From a checkpoint of a small mixture-of-experts model trained on Wikipedia: a variant of Muon for the experts, 474M tokens.
Below are experts of layer 4 (counted from 0) of a mixture-of-experts language model. Rows are named router (the router's row for the expert), gate (a neuron's input weights, with its number), up (a neuron's input weights, with its number), down (a neuron's output weights, with its number) and show model dimensions 0-127. Each number is 128 + 24 x the weight over its row's rms, rounded and kept within 0 to 255. Numbers have three digits each.
After each expert's rows: a language model's description of what the expert responds to; "comes before" lists some tokens at least twice as common just after its tokens as in all text. This comes from a sample of Wikipedia text that the model never trained on. Tokens count by the router's weight.

# expert 28
router:130171159082137145071125123170078090128179096100119124096111097188110117141111110110180186152121174109136142103125152156112133098145168120160100127149124108147144087166111173135111124126120133170117122112142131108140092166166118174136110108120122111126131081109118141130155151170107116107150124148114170135080159147121127134102123123104116128102159153165102123121169152144118137109131
gate1:163144145098115169130099152096118119148133107143143150090108136142159093136093124129181129138113145136112156135141118196142157123123131124125123100125149126108134072132126154133141094108112160114106143085151142167111160128090169097109110134111109120131185169142131114112101125130114140162133145115166133116134120147086107121101139123144129082109125131155123094157158124139127122062180
up1:143156124178149160124148136156124134153070127098097130154139104103103151121168149119113138127117156134132129107175129146137125150070077161161128125170107062105104110171121156088088141114078114119106132105130121092123114107169139119142136132118108129092099119167150094145152130106139125098152158120140130103117155098130168115139120119147144170127136132134179160135123104151099099126156
down1:108079137078166150118133107130128118115129124106148128137105114152155105161149096191121111152087153103173118128147095117122164117127145130126149140074143139154121113113152172177127142108138138152108118112138157169095150122117121136175143140111118127127164076119125161133169182128123120161162132116116130129122127136103132161155129141089107135153100140123101157093105145144124158109116
gate2:156183162141131156121147121098113116141123139112127116135120132108119129123103107141125166169149140128104122086114119121107117127163124187140113150163124105159152116112124091103142124139048114128102102137119100068124136150166081130105166157127142097143114112078102100176132142086103137118160155149137136136116136127108147135151084158105150096156142165134125108141143100135137110083121
up2:116135105137133114129159123116157140090112145116166133130112129092107145119179136120139147085113155084116138131118154139109139089151161148157089106105122136158131128086134145134128120152157122119123135143144190078127120164146146124153123147132095142103125112068090138117150135141141123140120148128162121123155134146124093114116147128121104135169119128143118109147154131125085126106126
down2:102137117134121135116129096148086175160082124126117150106098129146116144164156096123112122129128168160138150075114137140107135131104150128136144094158190097106109106119115132149141125167127113139124105122137138058157112124155155111172151111123123133103120135142141123075125166141078132126095139171108142138143115103122111145104112142108128126126134122113131136151107103150094121143107
Description: Years and sequence words. Digits inside years after "in" or in dates (1992, 2001, 1974), plus ordering words like first, later, early, in addition.
comes before: "9", "0", "1", "8", "2", "7"

# expert 11
router:114109132106129104099121128120129080131090159174098093138118106157186153117123145131160158137127121104113163130141138137108169136142113093101134151140110124117150149161156142139116155179104154167132135136150179081153146100178142134119143149130097110095106127115098154106139136139135122098110123084150156126080171166140186146151116127137100120084138131146109099128122107180117153122110
gate0:106158134122123164117139127159136123116083119109088126137139147117158108161060190119119145132133107135118108136106146162146111122143142140107159087130136177093122155109104094128161124133112158115126082101092137114123122157117112156187150127109116122157133112125115124125136146143119181132129119099120131119099075146110176071108148078106074137136142136160106126189143123098113128168136
up0:099138104140126098124114123134089126122097070097147117161161136139148106126136176161091121114149093126131130099142162140153105113174140169155154125149138157156154166118144109129160113112113161139140132090119131123105110149117154135129122102145128131196147111133107141099098111148120104165117085129099103105110134162152134115117095107130135113155162129138124138145125106131142123128153
down0:105134118156130161131181098166139154097109143128197133137137144139088105127132105134107137106156140144169130164125132105135120076122105089127122138175095120147095169112206173169121130116104119159130122113117131111131127147094078146155122104100191152121130133123160136155088124113089136127156103125116097158132123135107173102159135123156122133130132145130128131125171161123129148095157
gate1:123150153150150107148114142168126156148132098147135130103173112141157134122102101121168072116174051147080113161172103141093134130154080163133076127186112109117135150126107145116075141156124145149096111104136115089144101124111104142181181093117104136131172133121129142118122152151134164136125148111133105115133133162153096146138117113151146148136084109129118131136153128157112141104125
up1:175132121171074129098144109109144113116139139156122117155183113124070150118109120157156158147093101098125127141111151116138164094130069112119132096143099110156105079138134144151154172154121123164102136097113107122115142136168113151115142123114123149133142195118157148121148116140154140125089172132134121155115138105141139114138164090141144163112138155156071150146114139135154147131126
down1:132123129110101119123138142115131086116141122123144128119137148141128140119120102107166134123101134141100105145151126170087140135166111116126089151112154164154152078148125130182131154120148133135152114105148142174181156126126126104147154121124143143095139140128081122130121162151137175072105132092109117099129120155131119122132132102131127132138129108130124115126132127138129092161165
Description: Table cells and line ends. Line breaks and the final pieces of names or words inside sports or election tables and headings, e.g. Bore-ham, Fre-man-tle, Pe-sch-ke.
comes before: " |", "|", " /", ";", "==", "|---|---|"

# expert 17
router:147131157089167123134125123170111104143132155153135078091156123143129123135122147151152102119148141107133112113144135112133112138094138108122083128140092114085100137139102158093099170146113136127131143103118136076168095157129137102122129146133152076116157092123108128125172121145143114160160157059114143141128133106174141118122127074095106166089157125137163114127191133116127144185125
gate1:150115148131130129112105118129117144130106109111118138133163160158115104088117143141118154125116127136093085106120111159119176083113157141114139105145099165091109090036161143162111149102118114137108105120111123102076129139146178154136164157063135122116136150149142113149122163135123132115168146078138140138160163146131127111153135093118126141148160160134073160142135116130092099118134
up1:113109115117145151113128150110166118099151090114098142143141125128177121148150125106161157171141104127124108130126121086159117157132158134126148161143140134099125103158132149122166130161151104139154122155125131112129136142138136154131153140122092139107169065133152128125105146109097202121145112151115163111127107086150089124148130136091121138137115158123128132165099136158103112122149
down1:153108145152133104107136134147116154154124144169163126148161124168105135137143146139110092068103156145170113147137143129143126111096117125152094086116116128192143131081118132107143134112129116106132133152117113073173170122117138097116094084074147088125147133148119108117134110126112156114149107112127142152112123113127092144147130110161135121103104077152128110133136142164086114104100
gate2:080137170141113119103116095131127114143118140130110149086079129097170122131104152124102120129147147141127150160129111152153139134130139136117163182130109164150150156103133138094140079185150139158136120080133121121106155133118149132095118112141148131160153123146146136139121117140096078165121102122128106110119102164104135134146103126182115129144140073114073151108160135117117129145121
up2:143104164134134167144105123126104086148129151099108111132146113114138136121097154139110132141159158113160128121166108158097134095152219109113150152139110116167152170107158120122134149124105139110111134151157119113128138140111154079152117084141136162158122141136100128132161112138122104152153072137143099153075145102104153118134097095109109131157155106157101132103093173141140129163106
down2:131115080143125132140153154114161120133141063093117114138158170154139142116137097115124136125140129142105097156092115117134094113135087152082141156088129145114129174137141141154149099134106154133116129093154163167117118133129169112126101120161122142125132139111099174134136124160102141103132147125144142143144134129128193100172119108141172129116118176136121167104112130130127111111106
Description: Past participles, d-endings. The piece d completing words like be-d, plus past participles such as used, held, located, built, and adjectives like able.
comes before: "s", " to", " by", " in", "ing", "ed"

# expert 26
router:198130170116129127148151131178140075068153123101121116124118158141116135157123156144154178128145114131146129087128107133106164155128140125154116155122111120099132115143158082143129147121146139146102149115157115128159143142165077122104125102137167107096126130136053137088134161143127070148122101107144134147103147141100126089136142117104155142079137129136124115139174134097060113109107
gate1:148101120113151113095140125124125123096148145105136116120125152115151123129159113159112158148100150159097138102111135137150137131121132124092148154161143097114135147160112134123142093147176189089114127081094111088188118131120089145121147116141154143138110107136167118143154108163106087130095146090119137123121102112113125161153141173130119129132107116131135140142128134119126121116083
up1:159142078130139115119102085125117112116160079156151100098123126201173132135117082162122159148142129150158101097122101120123144157142106130101127122097123100114131136135118095132166110154106180114139136135116151076125126069121109092157074178124091156120141132145108109156140071110078093134140143113168143122120125155076143139098129118146127137137131160089118131129108124161123167139145
down1:122094148103163141130134101115128107141143114117107081151134118120148125132108127110116125097101083152164123124116165119107108137149138150102147109151168131128126119121118138115167161195147073101152116115158125147156121118171152082127141129147136123158142133132134108151138122110165148121115113149138126111164157137106133140147100080141139151137118155172124112129119110121159162160114
gate2:168156094134168128160178123132124120103107142125207127142166108110142143102125113145120165141149109124099079140124126088125170129142113125119128103162127163084080081144109126141153114137137076114091153122103096122129122126082087173119154117104114116120117151125113132127122133116129114145158097137115148121167107134084133108137105115088127140117112113103155130082139145128105136119159
up2:125150141146059103141145151076096160141105140099154141119129128125168103136101085104167163091121140118104140148139146109181122143124135097121120121101139122141128135106099133112164123113107148126104121124176113110134130113098106140087111135134118147085139169122128079119132159117136120101113098130114099172114140129112150068149086098073087122102106174130143121138142122109110072093126
down2:144118125129113149106085133098161107085165134138130139148140131135136119152187113144113108128097125144106160099062122143149164141073105084155087134161128126128141151114158155142103114123134113125111123096145134124137110137151144130136090135122133128155138107155158146131158109111123155156125154112091129115125123139144138153120124146184157120155131137141123120105109151121139074176129
Description: Prepositions and verb pieces. Prepositions in, for, into, with after verbs, plus verb pieces after prefixes re-, out-, un-, e.g. re-hir-ed, re-count-s.
comes before: " the", "ed", " a", "ing", " his", " to"

# expert 31
router:145168125174166117123104121158144111116177139120117119150114122121124153192146154133165111118089105118136138120145127152126139110168130131140080122130105116131147121127125119072133175139147117148135156130128135140135131123138135135165109133146126049159173094110187165108127135138123084116158153140104150123150151154104128111093090126114141135127158114124107153148118106112135124121117
gate0:113142090171179128106156160143152117178165133111129113116138122112118128169158187111150121042138093128141096117146160123128119137171142113120156151113132095115130139131113141144131157122100119136156124123113095164133083108110168106142105099178125108138106130097158125125165122120098141129136135136104139143131076114100106107124103115095057127125115111173174102142099127131128125153125
up0:155136103128199116147118133104171106169133137113101108123145134142087196175161153119152160108154123125098141102118154146113133156128095150177143180161172156102135160161114116123124151144109133142162149142125139160107077118127148133138119076148114159118120115095117109105149167144123113097149148126168113123193114095140121148118166116133111161132125116144151107133101114150141104135091
down0:107116112121183108133102127182161136135128164124085103120093084104104091101122133096137087119105128098136158126136156095153090147146156151120136156150076112110148119113136109101162115106103092138121111184100127113154102090122144128140179071138118137138148121103142129160080139148116164135126113107146064100134085151121106145124107151124131157143127175119133093196133137112134120113123
gate1:115125202101142138161119110129149105140130142126143113163134108148153120127116129126150080124115128131144146147132154159185115142136130107125135110127142167131134088147090158114181119156178118142113175117113157124102144108102128119095137135136147140139106100084134122084135132129154143108123111114113098106108130117142120108135170145085122072136092132112147156156161123160143131111164
up1:116105116146167173093178154137164108132121086118136142120136092076088109066123154123120134111127144084129109098131136114081145096107111103114143148125076106124151125131129117158092085140110127152175145128121128112079118138140089158128153081166110097096096111127166118159095140124102119157134156130095146106140116143102144123120101092118107134109121119155123122120145105080114156107131
down1:133133114181115140153157131126138114124098164131144096115145162134145097118145151129146147177136152133135100120181171111113137160136121107135124133171133116099126164138124101121091122149123127157093120108114095090087151144072159176148126124117095148124156142109152118135138124122139136136128166128111117140103096114100151104133123118112072132142181160124123151113128108130073121142145
Description: Infobox field labels. Field names, colons and line breaks in infobox-style lists, such as location, Position, Binomial name, episodes, Order:, in heights.
comes before: ":", "\n", "-", "=", "′", " ("

# expert 13
router:108112166085140089138102134119117113124126142176125088121122137131117147132151131125135185130156142094122150120103170120144125141095169145103125099120119090108130142135133125132111133110160122131119139105154157124184093151103101129112155187146112127105134132147141155116183135116105139142167118112134127178099120096151162142075108123125112145123159114160099142111146149123138147153112
gate1:118138116132150109103162097133135152108131128161145119113155126152118127122127130118152108160135143082129125130122080091168152138152115096121130139138122138142050147104142141130111169131126134108112104128122152147109127124109149140098125109134149128086123084118118172134157172079180131139108133146142125100134133157086146138141130154135111123106097199102141095056135119140142083133160
up1:109119104143136136095141116121167140132146158105114121111121146077172136153134142102133129138138100110191146101108128100122131134118136154097117119132154146087085145148156099144149130145118127155097144142106145166148173159100095139139075145133162117131093105170107135110143133126147131109096104130101120080150131099113129128122205137141129152078145125126124143122150116134121096122140
down1:091109125097108140150089152090119119086155149132130101152108123145136116138143134151102136108141122122101129133119120122136119150112139142102096095059107090111125134152151147190139106124109187132166100133091158122114135172162088103099157145113088119165137213122090099120140141132146123133135119118136123134105105115153102157119149138143158136138118098122144157122144122140100110116103
gate2:090148159132100082125155157150097134147104125131130131132141105158176104155150102183106117128116174111123084164100107110160144124098130155150125164088115099128186126134147133103111135118099145156151099108139081102145103151095125112137157126124126129115088114151126116091121138097138149154133160117116103146118115164096177105154073120122126151179092137114148137177131077131138164139143
up2:129141145121139163128111158106100129124121108120120118167148157097127118156150144112196134083115127134141131121146133113124161110129101109116145104169122135054122160164146163144159114123090121106109122134108149086140112163146159188159137167105115107098140138132135104079100090128133142124077128128149141118136148117106122156099167123167117119125136146162132107144100103124128126139157
down2:099127114138133108142148117167141143148145112119156166099117162106126141173143127126149162109118092153161115081151153136111129115102085107142113155125144130140124124141123182092157115101121070141180155120116141087132128133126124132092109105128106145162102104102129134118164121140122108111111134105142133122102177163117110137122141128122151134113151131183118148151086125133106115110125
Description: Apostrophes, brackets, hyphens. Possessive apostrophes (bird's, country's), opening parentheses, hyphens in hyphenated names, slashes and opening quotes or brackets.
comes before: "s", "1", "2", "born", "A", "S"

# expert 3
router:123149142152117116088143147107108089129117140140113099107126162141118162126113158121138146152164149094131113118131096124092136164103154134083110096161123122120141078134141153142135136157152100137130184133131122104168130159154114123142144127093162085156115119115146149099155128077133132130138114144145105135143104155168141093153122096087141116119109142164130104128182149141100114119114
gate1:124100112101155130121135117137103104058136153132108135107138114122112105102170122153118149110146110144105166194153124147123092102145096095136132125161155094150147103118185155156120122131132097171148128141143104153084095162141134121137107125116148163141137119118124146138145117104121153116120143093121142139141150126108117159124132123135113123101130176161123135107118100131131124105129
up1:134196135168100167127125088086115125164090125071155128154135117144163172119121119131087102141108108110134149065129123132118137144072129127127133096128097152098166149144106102110132128109105135131150099135132152123162163119104144124156093177151102136136159124129132130124132118143147126137106156132157077122125089136143143099126143119144117143134087071095135148143139170120115140118125
down1:136167071128149149145142117125149154129105113091135137092167111150143182151093152137126129097135132103131175136149136092106157106155101178142171157135132083139136113067159099157146153165143101152123131076120130165098111124157119122146116110123130143150170086172122096161112124163127118137122137110137119112115156123130145150148141168088092146133068113137109101109135142119136084126100
gate2:100104132084117155080142095150147130120133095131135101119085118121132127162126082142102126192124140146124105127115090100134165087185159125160098103086144105159124120121125115175093171172145105173084129108143101128092106130135184135147123129115114096089148090115151097119124142119147122089110112167120136131151083098130094087124098110140153136136094114114119134113114121117139178111127
up2:100147172166131135162117135126134099107121117124152164151118093126128115144094096093084124123196117154096137103086145142116085117143132142139114116141147120133083114140091083134096167127137110101154143139121104178084141126114153097116116115131142140051115120114107118129136175126094116120109124129084154122096135110142121121144113161116163150150146162133130160190104165078159121136169
down2:130143163151170178097127113118137133149133106136172132125101104088138143102125123124123162131115109143110135141112127153125107130125106123093112127164153108118114124143095142151072147176152091122103145149127119137140180122121098150131107133132155119111163136121145132157145112157087110121129117112176162090135110159156083155126162137153090115134115135083141108166096139071079136113118
Description: Table cell separators. Pipe characters separating cells in wiki tables of numbers, years and election results, plus semicolons and markdown header rule tokens.
comes before: " ", "\n", " —", " −", " +", " \""

# expert 7
router:123086181158122138142142134193102087071154148136113088104144111141137149132131125138140167196137145108135161117154083107105154121110148102145114137122095123106141124162131140103130137137153092179145142085126105099145083126125118161131161122111113111100161108134134126103137158163144117110125095122119155172121102081115141096120158117095130133155127139107114100137162187129118146179108
gate1:170131162129128118139109137164127121121180127143121112099099154075144140092128127148141098126134168136106147131153163149096127106138126092167111101118087105143125149136124147153155144090171124098158151190124162145147083106121174090134117070105132147117103104111107123081155106104139081149153132153143124119111133099130118138121105116118082108195123117110109161133124100112160123145101
up1:106145111157115145134122081104167126130083125145118143092082098089128120095118115157165117112179125167153180122147181112103128105143144135141128114120154148123119130179143152137129140142137159077153124132193139105118088137145152122135140082117165154112137114128112142118132159129122095130145159169112116122159097073139158124136080125140132163121167116104080154091110142100140098155109
down1:161149119123102139171156139106163158142111142130130112066147117112147132097110139116095127113161111150102128103155151139126070156136151120127140148120139130137154112141158125133154124134131135133154180131145147174068142147131130104132108121126132155068125115142137153126117131121110084132110118151081130134123157124113145142132154122094155096138134099121145116122126082106139106135137
gate2:083122094133100137116186098088116150134143136172110120119138105101119111167119148124104160139120127135123098145107143103135155145110096096145070139136139094124167136151138147134127115127120125123133086107147121122158146091145133120134097101163118124162128110098103141140136061118147130095140140125118149171119124122144149134134113123108123111172110151155113121168188158141120112091132
up2:129133097176112099159091092134119096133159113137160133155111135114109175111142106142183116129117120112161155144088119142126110115122136144119138099153149177088074103128141155082105125117140135128114135111121110124120133141179119119094120106123153131098122150159137091147140119122091126158103133122143118175162115126100123151133119127140121085125142082158136086143141107127151097138105
down2:134128115136130174087143158121103097128112115137170115135119149099107090160110113162117110171117125092108143134128122117155121140099120150141118111126107052111102122149128139152146147110108129132132110124102098133112132115141094133133149129132143126128149118122098144110105089121114127122110167142136177167121140090165143129160121083146151125091163126147085124149145110141118115083160
Description: Role and institution nouns. Nouns for people, roles and organisations after "the" or "his", and suffixes like -ist, -ation: member, director, University, team.
comes before: " of", ",", ".", "s", " in", " and"

# expert 6
router:135134102136170105092138084118130111087139108147142125095110110135141117183100115119149140152100139070140133121127127099126140120140176105092137119111119122135147065114137171157125196149135132151151115126143144118176097143151092158137158111148171090112136116104114149112166100196120119110104117105166113123111116119102153136125106131100163140114111110150129097109152138126124157166116
gate1:128124144188137141112136159132176170102156140080116124144142104124126123166108145106139174127104128136138100133124144130125143140159095104107104182122115119146131133103128093156100105139099112120144141167109111151117150127139160143108099063113132110126105135108136121101159092077184137100116156183078126116133140165108176154186158105117159110132151122091133124076183120114131099138108
up1:128178157169136101111090133154116101122152142161146104114119123084125165132149098131129105122123091120140132104148143133147138108139107148094100118150122162106074148086116096123117160097124139099103165136110118104109108097115110136183184111131079135143114095162122130105125213076133151118157127109132132105153120129128114142154136134095168131125117109096140140183116142121097109122123
down1:130095124142162152143138122126105136141170114129126117083177133185120116145159130121117142139094148138147129112123159161194159146077097141112133152140126117131171086134167133072118129085140097097177150127116128106111092135130107151153109088098128143133130127149155145115183113086153141119157150108099122143115146133120140080178157153116141136144122128143125126099101107122151136184102
gate2:083116147159152123129166120133129147129093087147140152131129158118097117107156116111103153107121175164136152075090089155112149106119146149132131134116122101111136122125126134121115136108091122135135114132164126143110125089125150137136135134144124134138164165106082161120144151134120121154108151131087104125130161150130116084160164117121157123089117127119132101074148115146146161146097
up2:129156135142120143161097155134106171101143136084129158104093077109162115148124111079096175107103119117130119148112159145110109103140114156159146159116130155167121146086133152127127152139107116123126096117135091114158095141148096113135142090108090094159125105110141157152115080121105158115111135114139146096122142154142128156138136147083111112165142138107130103095129124126119152074114
down2:142134079102093108120134112143133169144146138091129138166157168145148125119152129142110174131132124160120148148121190130151149133090105150139074084120156142145114146129073106123130142154108095127145129128112111097126116130135167135154131120092160119100101127142138131140108143135124118113111129142120089167128114137134149121079087072143101162116128136072195129144114146117154156147106
Description: Digits in numbers. Digits, en dashes and percent signs inside years, year ranges, statistics and ISBNs, such as 1824–1825, 18.1%, 1940s.
comes before: " |", ")", "–", ",", ".", "),"

# expert 12
router:100146155146125119128136117132113130126130146163135090133145149114102110139148157147151151120145118085154125114107134124090114147119145098130122112118109143138154065157149172116105146110139099113114107137148169152162098173139093106121132136150099108125102087157149148108153139117168125146111119144141133146090129146129137097111152086126110147081156103108162117158129123144107111158106
gate1:145158087129175119111115129104123127165135085083130192127171146152143139145135098148147130104098099128168147093112174156124150099124108170138102132100130153135121158072151099086147115094125132123118124066174144148112114107145122154178099126149105136111104149121108159139125133085113128113118159142069166136104138107116114144115111150132171146105150109129100166121086131147148130142109
up1:164141178159084143098183135118112077122154146156110147106106141148168155111148101137106171117096139141126123105123141115151142122111152150142124120157088136143148096092099175148157143137120084102145117123108103162120111149129133124184116115141133142146145130180129134124126111137150146135120157117151183133152064122134152118120149099179153105134124138170126168154086138112124156160120
down1:133137129120089092105158198097160140136141146116125148140159104108118106132111139140087128098126144122146125083137179157083110121141099162159098152127102091138113176158134139139152093098119128125098143071136152126130153149142118099157094123117143107161148152095093094153163152114119119093154135098111126149105128146110163119157127115175132112094155142125117097132083114124096115084103
gate2:159123113144143143096126135173144079104141107128125125116155118090095113118082101137101131110112129136132130140125150087105123164168148119166146168120134130148129117143124085160111143154145098118105124106131128093100115157117136123114141113132123127147112130110177176135127192127082118153097147090137121133112122132151123118117118114112165110190145118142125121129125145163128137071108
up2:168130147139095134134156174134166121149124117153137111155129112141135121122123136126119106160093127138131110120134158118121111141119137127131120102146131085141097099133168099138085124114151110136108135147106175134150130175114156112124126133095131083128117142137135181135142136123137126102097131139131096120136152146172107147099127087124140106108147149175141140098105115156095126141173
down2:156113155137092141185131146126135098145119136109101127142093122138143114121130131153107095149127151130124087151142111137074126137133136122131096111127172112171085117109141090108129090159094141106129153132110194132143114119104135111147128105090135082123122149159124164089149126070151123115171131128133122093118138141151132122131112073121123111093159149169129111117129104121120155142152
Description: Commas and list joiners. Commas, plus and, or, including and closing parentheses that separate list items, clauses, places and dates, as in Cardiff, Wales.
comes before: " and", " ", " the", " which", " but", " he"

# expert 30
router:136119168085138107104167074175082087133135143175125102091103152144116103117127134145171078110122141122124112129131160134132143190150129114062082138144125098140116110107094143160120172129143104112104173129162141113155116163127072131176115162147122080111153108144119131133130101132144136159124131084159136140066120111127138120091121103101087130118125138136092164152122125099119136136101
gate1:153104097129128159068083127157122125124130135115154141101138154163143118094117138172108115144145181122126093138122160153186098093147140118156132162135105108152157150148126114106145085145172173097160122100106196130139130143153162113143098124156117103154129121151132125126151126108150124129081186145142114116129128145120131133100171147099180134084107118107110159135134164134135119154143
up1:133141137149137118132100152129130152145106101177103129087121107116105149130150131127116127152108109141130099103139166146110137092141189121127120097133135131082113120100109093066137138087105092130100132110123155107109111115150101109140147117148102142148146116088144123152124153070143124131158073134086144152171119053129123140151150111117122115179119127096151111148129149145121135150117
down1:125167077126127139090102146142107167146167136125132124119146151146176114163102146149149116162146132146095149145160138158113159118165155139136122095152165098146150141133126147148108167070122098105110164145150148160173122114153155122141132083120097113108154150140092120131119134128116084092104137136141138058131113126084149117158179124117095109135131145141117140139142145129103131107138
gate2:106111127082144095168153132102146110096100063125122094136162118130109159143099094108151125152174120121108119147156146146108107160136143122119145115180113091135112146095128108155122146134133147114157071155118094102128143120165159139118175139138145110163145119127137139138123135131099124118127159131123136151119138129133089116109098152112110142106111115139137071108126110081125115135121
up2:137149165114119143129145086097123110145148112099137155064101100126112107114120125151123120138151091128133141127143132131163134130146155117104141134117127081134109112127123180134173121096125117124170114131111110102117092133122073145067142160111099083146118110136144094098133101117111176147120136123110080114118127106132114081125148131185137097128132118127094126092111139133189135126115
down2:149126132149130120111083098117126143127117171142158096133079115105150086097170133155095156109114125118127179161179123193120126117131118130116125139087109144139106133123135133139107137120161134123128133099118124134129110149126128071145138153137115140133096084119166107081171078102139116137132129085145169137144110106138109134111103126129095127139194122125102111115110183157139133104122
Description: Spatial and relational prepositions. Prepositions such as of, to, from, into, over, especially after compass words like east of or west of, and ranged from.
comes before: " the", " a", " its", " his", " be", " their"

# expert 10
router:185129135141157147120142138159122111122141138178116101141143063182108133107103137136135102123129144145163133134147132110152175151116157139144095147108100129132116074156143175120101135155120153116141139141145123112197105130152096134112153163154124117115147094126113139106141171107119112115135150124110122122123142105137118069120117108144168147075125140174141115173150156160076152117137
gate1:103134153120141100110147120150107162153105114137112100126141101133140116159133129092101140096112145197129164107120156123124112141129136107121151123153067139124151175155105091132167056106138126127122127124135140097144126126139118118127111113093122131132132121117117165117117067131102101156109074129134086128109133127135122154127150124117184105106122142075117106191154141127099108124101
up1:138095130110098203090170113113143103094145157143161148111145114096116088112140100130113104122128159114122106101160113148101137190168147131121119138121112151130152103111154135149142154131091134140117152122132097109141173115085098126094114143102134134131141098166188123115090124128138119144141085112134132064077120108114107118114159155086143117144097127123102120142118132106136123148138
down1:146135121090106100120146147106111108104147153117097122110123152131126086151149107150144146138156163095107132123100096115125095166143135157141149125090139137117140067097108160117125157108079087136143138111110112126141115145066107116169143129122121188134102155126106122124132159107113145092139110144167104130155143143105110100130132129145144138122137141099157086149119166137143135136120
gate2:115134115132127117139145156137108140100155140097107081122154165122115142101159098082117129107146152134129188141106181140151177120146124140156103102106151122122181155213132119175128155141112142164115090155134124121129137105147114169150122092110105126146069069140132128135160120103104175123123156159151118076116106087148121121074090094128137157116140128122161130168167158107106131066146
up2:091157157090110143135121124111166096145143142150137146126127130127105146114077145158123138092136118136117140099095112135153135105136092129133152145114136114109156140163108145127124157123115141169093130128124112135126128138124105131133178119090130160116136116108109144177120110148123127044129099101117127098122132147147119138158186174132120123117124158113154123142114138160144142133137
down2:154086156094153115140119109105125147082163144147130140180168142089113144146110148130107131101138096168140140116105123173144119133143141113135179141109097134130151150136092142144133118130132136166142152138119162102156101087101127127133139126126158125136083109117084146114101104132126133106085171188132103147119156113158097127141125117113090143089132146112165134146096132129155130153152
Description: Plural and word-internal s. The plural "s" ending on nouns (temples, stars, execs), plus "s" pieces inside words such as impossible, Macclesfield and Ransom.
comes before: ".", ",", " of", " and", " in", " to"

# expert 24
router:134132093121123087066144096140105099111135137142151112110134119114093127154124143183112102127109150102136143123147112134151147142147143119119114143135091109122139114131136147127117183174142116139152174063119180093153109130164116122164162163147155123144104113133151196107147119137097095131129123097162158134132136130176134099085165111143146135131131117164076124122113118151101119164094
gate1:120118120128107135106116088175130146106152133123113163113094127120106084110118133157131079153122131095139139126134149106143093152068111120157132131140133141132115158117120119105105116146079115139149105069129080138102131163162135182142076133144152114087142133165152150111135134076094165107166161133141134139127140118124164098136080112167081139136115116128136125093132125171105150106151
up1:143109160161152128135145176105144099141106133136149135134130124146107179112108112107140187119115094107126125131115148161110129151117143144070125143124135163109130085138123109154154103127153208090108129173113118154157107155096156106136143144090076149133165137081133139128120129135152109157131084079138118096118123126109096134138190130131159116161129113114144123103170151106123092140113
down1:166119148112165166118188089133109108151132130189158151135147158103188131144102121132105090143097110133119129106119123118103134137147094163113125110163104138062131132137144128113173092126067141114113086158096130158178103134131178142129170134105117118135118145119180145100099108076114138140170172152139111125085137117095143110075139116151136116144093162069140131108155132107142157134131
gate2:113118166148139110128143152126131107124141158119116098126110137158097163097130110130125099143105112131079115117111091125123107136135098089148145145149124080156113132130125134158106113092160154149135125170124125202133133168119101151126089135150093144162127107101138133138160098167097149156107108141150120120131120114141138111130109152163102176071148124167144161114102142112130071134115
up2:127109105151116131149156153105131085131109157121121088140107130168059169131137105122165091141121097123152148106099142146115131110107179079145143157098134115122071152137082098110140125099135129121110156127088099076136127169112107129125105120140138107154170146144137135122111137121138110203120126123120105092140141100111132127118091154136123168116121147134143162134115122118123078151103
down2:091174160099117155118124137116134128102160173152137099130139135128181123124102129136125092151114097130129143168113130158145158117130092151129130168132097132154149166160090136138133083135125098120139133115153108144104140140093109151132146130135090079141120129145119069134154113105126149102163176137126088131094140107151144153153165125128109139176147144157182122137159139082129102092105
Description: Spaces before values. Lone spaces in table cells or after labels like Location: before numbers, plus the S in U.S. and words before place names.
comes before: "1", "2", "3", "4", "5", "6"

# expert 22
router:134100117092132129082109140136114086145123118126119089145163115144089129130134136151142176127138144072137147127147130136167135111107166119122137132134120094147140125158221185115122122110134151117145117091162160138182072134174131136131146148115091121146114140135083167161139138151127096137150128123108136144121150115130118129117162118094144114121147137139125113130132119097126166119069
gate1:148110123116147114076095104127119154111068104105125156158120202125133110137079131105176140138124141103120131114106109127126174102116111139129110159167141136102160139146122088156120164166155132107118178159127212146179083182162144174102105106132117142143178133138135150131136139146124113108138090118157099142082104111155122152163117120116128111154092115103183125086129150126139112102131
up1:122176166156145119129124147129152134109128169115124127093129139079097163158146113179118113119125105121121122142197107155068100145162119144117152106125146133114140099134123137123102133126097133097118143106160113114098123117136079137146146119108108135158118098128148120138093127113089159143142128124120097113102126182100109106175166124105105151120169149180106084148127135110150121139118
down1:132093154117097125132097161111119106127146140143113115136098092124149128137137117092139132157149143161128131117097149107144137106166139120098103136152077059092091122147095148084074148102105114165151154122163139082130107107103132168123128125110167106124112084114110128138145105130102143097104129139123113137190138140095108173098102125146106098110148109126100171143147134090109144081135
gate2:174081143111105079098118156138138134090124137132111107125147169145097138125118133128141107124131067104130159136134109119134130117158064166118122192092129160126149146137115179129108161175098145130143114101130143124152098120133147108117157139161143156127136123138129096113136136119088142104128114139136099168093092137170127123145148147142120138120116123156120104134087134148106145124064
up2:109167094152181182155161090160124171152153139122149136140120114132138147129149144134114092116128159148090068125093152124113125152112191161092147140122144127147147114141109068153112120109151098115117143134130098178131107161111113153145125100098126102147137116142148161141118163141116125164131137124108128119153120122124098159127100132127160141117139113094095149193127064096125131119161
down2:136114126131139149130083147107107138101126120133121126099170114132080127120130145143132186115140149157156123179152117121174090152105142153134126073149176088114138113173160108106122137112170122141107153135156121132155127128173123072112165152101094137166111144112137136140094147126135143107129126122096128133105137140115159137142143136157124128159120170143155154122142165125109144160113
Description: Digits in numbers. Digits and decimal points inside numbers in times, version numbers, coordinates, vote and results tables, and dates, plus million or billion.
comes before: "0", "%", " |", "9", "5", "8"